Experts of a small language model.
Experts: 32 experts in each of 4 layers, 448 clamped SwiGLU neurons an expert, 2 picks a token, a sigmoid router.
Below are experts of layer 2 (counted from 0) of a mixture-of-experts language model. Rows are named gate (a neuron's input weights, with its number), up (a neuron's input weights, with its number) and show model dimensions 320-383. Each number is 128 + 32 x the weight over its row's rms, rounded and kept within 0 to 255. Numbers have three digits each.
Before each expert's rows: "mostly gets" lists some tokens that are sent to it at least half of the time. This comes from a sample of Wikipedia text that the model never trained on.

# expert 15
mostly gets: " Mc", " Jr", " Lee", " McC", " v", " Nick"
gate0:134155143127142089149062111132198160119191064128124110196119133189126171135102126151165165167095120197168140139123112093103126123106173108134167107111098125114099052144157141176116130098069145
up0:177120109146130099164111131109173168166216056134126115151125107135102129127122149136091078143047136211108146125137115112136122110130121086195116105080117087136116109110141112147117152107131151
gate1:173118125127143111102170160104127082201065134127159130168129174090131141068126125140062163168112127159187136160140127148168151145174073140173092085114083119114122097138111179128140126122132076
up1:153097061120125105080115181088131103188167181120146142146168101128142109130117137140191110170109154125157129211116130121103150160162118115184117128113101091111123155158141168126178072076083105
gate2:120134133156128115096084131125132124169172109139136062133162085088149103110159150117096139152090135107129141157160102192158103145117117125121209123107118121100093132086086117176115100118084149
up2:109136128109114136092170105117114122145137124147140139167180111066123118089098125155165110110082151117135159135143116146131118152114078075157200115109120130088116157081139137169140116167131114

# expert 13
mostly gets: " with", " ==", " ===", "″", " played", " won"
gate0:182067197128023126169148173152109111108132176124118174110142123093123129177075095113126105156121125140088132132094125149122155136099080136118097160116115086151184162118131099068132126115150110
up0:079151177150139175150138115166117117092081139117119083031108140101082135149141066105174095086112051115149105165082156116154146105131128135183095184139140103137146136095141060079144075102164138
gate1:168168156132118136123149161155063074101034113122179178150091096137129124120099161138162131090098115143203160120133125119087146142154192111136168083116058167110189109164131102139146107144094118
up1:150223142110127138109138112115106120124045108082167151143107116152187106107095172120119157112107139132193091147107128152092175139156173152191169125107102186115144111166168066158167128168040150
gate2:133156131144121132128160113068098134147100142090130088102137114136136119162137146132097084084119119164136163169128130204180124099139093139134104168139126089139078178180123142165105201124149124
up2:150115172081141153101158190096162147067110165105129115074159154186151108107111132113069152128115117125155140127121129181099094108167076096148169170131114132117065153151140121129083142167117084

# expert 30
mostly gets: " both", " not", " just", " still", " named", " km"
gate0:176096097179112170109126171119187116158114075135165135098123079103089086137115115085088118077104165147174168141096140125115168174108131158125116095108100070072106133064132141135156136147138169
up0:118043101117145160098133169164143102122085082170104065103113101130094094123121138131107103110148144121168103175091098119106151112105149142159140141124065123097120184091148150134121107154162160
gate1:135134114123130071132063135161188132120103128126135119157123143136199124144119124155087162106170109123094101215085125146163142105123124114193100116165118147153135118095146117101153110126118096
up1:148142137092167145143122163159131094147113133149100174111162194115150147115126119147081134087170198180082117255138168154145158112155108109139112091096154124063168098145104093116137147106109131
gate2:128062102122125119068140156106140138105178079183161102148128126157174163099121073135144093140114072088101115125087149100133121099098132142088062120133118120113059143092127061125099120106149138
up2:149126071150113101078144198101089137131157142135114093124114150176140111100110071098123111169129176137136099118156150052137094101138125087145129131161069142139015166110127096162114128139117126

# expert 0
mostly gets: "-", ":", "c", "e", "):", "–"
gate0:221085128072135170156089139082106115116168169103165138118184167164144141072102069128130133160069140102092107097121115119134137112108071094135084132120106153162186121078166097111136110169065143
up0:134191147145116143198187135125144079091133149113130122178124114191108168140123171154108131125092096156130133175123140103127123107101082069141118128192140132128111120107118156145167128158120125
gate1:139123134233108107127150108132124121094175098158162082135148142129136114160098072126149142149148064076146150141048154127128136156101103149162115145156148111082137091177147104112113141086137167
up1:141125116193068115136155107132108163142142097201129079138163129127163138159118089114151135135124074089133130145077156129110156153059115109110131145175150078080166109155157124097115119103092166
gate2:146093183122113145101143064102155147170162087094122078188097081102138128125120203153126098167126123126129110177116154090118119171105165126090110185168103097104185125153139149135136118090112146
up2:128104105130084157086150121098176205139132126090128158167083139138129071125118150118166129125108103121140112123145139092094170102080137089104151135147124039119183113150135146135123157087154157

# expert 21
mostly gets: "|", " as", ");", ";", "rey", " Edward"
gate0:151143154140096113161112150129107179160127169114154137109137098099150172164183140168178139151147059138131106127110174179079125128073115108113184105138195130140188127080133139124092121165108121
up0:141179109146072129108126127147052149155091149149123137137185096099152136158186139198211144126142097099081127137132140147057146096114111052091150143110174140120152127079145107136087130114128118
gate1:163147126127121127109204083188098120087080124119133101140162121144096121134072121066183082157158126097214143121055092095110115090128120157112151100150106167155145126147148125105119142085150189
up1:087169145199108147159176069164119126056181126147168080177134191177162137128113122162224098127104084098131126140098109080119113126117116166115163122119101105130123115149121104165104185110159170
gate2:144155140144130112095171071104115138139103108164151139191073131128162111170089105153136126167116144163198113198185113109147103100153154140073102108071085099163124174100150096142102090077125202
up2:096137102128129149093091103148086076143100132142177143077153145091096177144083172149164113170094182175126139119155086097136146066133131136113053126107114105072133136198083088158162076123140142

# expert 4
mostly gets: "\"", " York", " MF", " FW", "”", " Los"
gate0:124088098086104164155181136133077135115121196144082098126103153119159088112118149081179177114127158100199123138130136091035147190156142102075138123123168165134174129143133124094066172107106102
up0:106088085129127168124160145135117112118151153151097107134097168128166118051115201146129176144100186158127150111113126154091172157159125108139161098138104162117154133136168100136069140146113034
gate1:153139147158069108165167155133115136160085179092116101158091155121178147135142115131123156128122141093112122105154136146161131070089109139099142153137172107107100103163109115087119121111144188
up1:126140138127071149131110154110151171119101155093137115150141149091172133106126083159124157139129113075102122131153166112169117100096138110088126160158113094109079148084087093105139120149101177
gate2:178135129110174118159125092125159140162077119096141162154126206126097145134160121169125100060066094075105083132091133222109105118118089192117210125142076079134167158117136138152201093107138201
up2:153133153102182095104159052158131162137077115091143095177161173129103170153119141092124122088123099128089100130104096143106124155098077176118194126099145089094164153159108089220141130087159156

# expert 10
mostly gets: " in", " from", " In", " at", "In", " ex"
gate0:073069141136095188158137099100160124128134078117131108166107110096115153108082155157101112025153090074093130105104141117106114144135111107105189126088088100086089148114160140095123100180159126
up0:128136125161086195135152130097134120134122071124103163167070097094142123163127156160113092035128115120133111096079111104097099134111139101112172142139090148118152146107135158125141159139138156
gate1:130125150153089165167131158105149153098141111187113151126138108147102151210117072119116117127133154102101112115143133139157152174190119135190130152130142143132153148168129146140140119166142216
up1:122111142123100145129139138173164135104180107201100128068133175139165165103143124136110160148078107139148121124165130111092149184141092119098102171084138186078213177176118107101116150099128207
gate2:183074127153144103151155119112116163115132138134158076150088135092098120102158100105199131111126035097133142152150139141038123082160134094089113099162131175140132065131114159191096127124113113
up2:146105144142154095147144114140075168171031132134148092130132154085085099126131115172202081108107033085055163146117119152096087086112123128121098122169077097142163082070148116173083106126113122

# expert 29
mostly gets: "5", "6", "4", "3", "7", " York"
gate0:126147226144127103142086146076138156090087172204150014098130124191103106179136149124098154180144125110124096123147159148138134164136182177167149103124207097126134178139104155113114086081067162
up0:152106171142117157174144123121132177050095174172113061119085137198100137139130190120179133141137136146119082142220154136164117140165130179167169134160148100090151124125141129125095057111124144
gate1:130130101127082088118185078163136105112102116162143144104089175140067153133113131112112127163139142175101060151118158172129167141129146084175008119150117077179109090054132161084117172091089184
up1:122109111150084139112165108180122120072110144154117117093092140157052157115157098094087134148081138131122043184089146133135149140098165118143049138137086055148110115083129146139125087079148160
gate2:119099125169106111087137130159164118140094157134127179150130115129197161117101157127149075095156179130190154112087140152111104153141145101067145065065051159093204148120124139117068158117173123
up2:110116133118130143123156144144137176136121144112092207160114135100158149149091167110163099098189146166113163166050165130099074136150120118103168075103053159148174125132127150085159149154105172

# expert 12
mostly gets: "ly", "s", "ar", " well", " addition", "vest"
gate0:123129067137136192139111135107130128149087079118148121134208177158134170115086124137115127120103118193153170213138140082144130134111106135086109186164091131148113136142184193155164077153123141
up0:065094097160125156147105071114107082134151152102145162146201165128160127128100144161062139083067141113094134120099133109134143102092146079175116146127086126144118190138233132082120075142132165
gate1:152138095147126157167169074142134112138141172152207185111093109097110179160170115178138134146137128116173159130148077144079114111079149100137141101170160062144108099089120145139136136145066110
up1:192149075152103131138128108124090148159085147106207114129105111139092148106161142135155155125151154150174092127070095127097139070077135123123099167131174156107101183118123139163132134123111058
gate2:157121139105108124094172102115192134143129091169103116128154107095181071196139124111103110187113082133144124155135110109129180122127081083165155140124070090120109177106128117118110109175135141
up2:140113140134117083152164101130196113118141046188126160120146146128226120168143134123126109198135100108129117162098120083092160151126058117147130139105078107134100170081088108120103091160071131

# expert 26
mostly gets: "9", " June", " April", " September", " December", " January"
gate0:127125101127117156089072110162156115089141090172203161103096163142116162127140145149161205147188096134145221099100078159105161132131082178108056109125112123139141134125126116153122110096107106
up0:120162143143142166093148106160136146078154089172182148127078146153142137120144183145196192169186122123161185161110064144117139108098105158145035105146099077094141127089149098171097103082118081
gate1:140103156160108098125141106148170100170194147115197145100126084133141115125118081172137058102137128107116179115091119147178129108102078100086139119226123081120099133084024126102166132118120148
up1:139060144109067088095131093103174156113092118106134129085104130140157118154119071145147136075153182112105204081069114158219089142126091170100126190139151064138071109094044123116154126113146179
gate2:156167136136105136119116108123158135111111131144184175119107098137106131161130164135122144170168142083090113134099147106115136185126175144122090152107109138163128151127087175186116120143117117
up2:123162126198103110143079105092104134089117113151182153126109150148139144209137172144071174186155155146100120157107070119151102150095175119104057155103107173145114127173147157119169153132142162

# expert 17
mostly gets: " |", "final", " Country", "---|---|---|---|", "west", " national"
gate0:163092145153101131141147186172104104112125166186131182141119173128154097108129114086138134052171207089150128078144064119107179147162166109143105062148115165124074123098141103129090134128160085
up0:141137109133087133148084190127083172094121162152163196115079157135143143061129149128124142072136150123102134089088059133094111092190123119101154085119098160107098148067168122106063166191141107
gate1:133136127135165071222144099102145105118146117172161107125146146114138146062170070154109143109157077185107164097130082118084185128115091146139096155105163084168165091061083065156133069169122152
up1:115108147164114107194121098128161041145142121135206105171152179100042150066192130144092133148126043152108211125146096139137126169139122132086052118147121099160176096115144113095123111161172166
gate2:137133150097137172148095086141122181131114106149165112166084144086153148143100123147062109095159123139100129165112096138189143138133122107127099142113129166112074087133121050123173160152177095
up2:144138123145145151134130110166091118172099111169186094132093092143137120104134097077054090109170126158086126114129099156152174144176148106071054198136146153120129112106148093090198195083197100

# expert 27
mostly gets: " \"", " co", " f", " la", " imp", " di"
gate0:146109117100088105094107162159107153155068135119121205150090123164117109157166093074162109103159092153131169182157126172094102125150051122139112108176116123142149160155137120184073140115180071
up0:113108089104103075129114153182097121142186138103095108153122144157081082148100138135112094112124131139095131103127123152138095066092085128128103067125119127137148133158149157179120150162157131
gate1:157149140125039148128116120115162134153151104150127096162146147149169075081153128093148130169122153114213156101147143134096168110084146134083163113124110109161136042157094156133118111074112212
up1:139153110138104141122132155102202113114118143061146117177158152196130131103099169089130124176167204083149124122136127157151121123101184114146179093115133116193127049162076082138157113076114167
gate2:114134117137111186104087194107154101122072150138113140130154165122154078095152142156103112134154136096147099151135154130086171090181132131106129118162090059085039117109112137145075084140127154
up2:146141155126122171115117145117149110138093132122145155089093129173132108084158139156075159138158157148126164112118131184112159095156122130105148128154130091072056113095155097141090071145147166

# expert 14
mostly gets: " (", " [", " —", "(", " who", "exp"
gate0:118114117161112073154111113139120117115127120139067151099101150157155112153192145192065134124173123195107118107095135193151116127144172099192114121042111082152130142059111150161111193101124130
up0:126149167130086084128132106165060043144110171136114073141096095115128131104137142177108097139146111195112125119068115201121163105120130093130138096055132093160136140085115148125134154106114158
gate1:176195123113161137137087098120169106129120085167138100105178159131220177121183164103126128154136110138163105135130144195128142164134130156117111074156124149185152064146102141100074143065095114
up1:144155132141110111126035114096103111167114135133100075124176125112151199134190165127132134139121084076134109141126093123108096150160142081157105106116151080099161136107098131144082166088104135
gate2:089134149107158105102128130139102126136098106113166095179101156087137124130130175106115152148178075153169173102103139095191133178136086120111175094087085135115060109132119117109163213158063106
up2:101158149135150164101131162145116117095119136168163114137144150093150149142160113149113186072207093159110157128081177090187101175134112141136173098112131165125072094182127133183143192155064127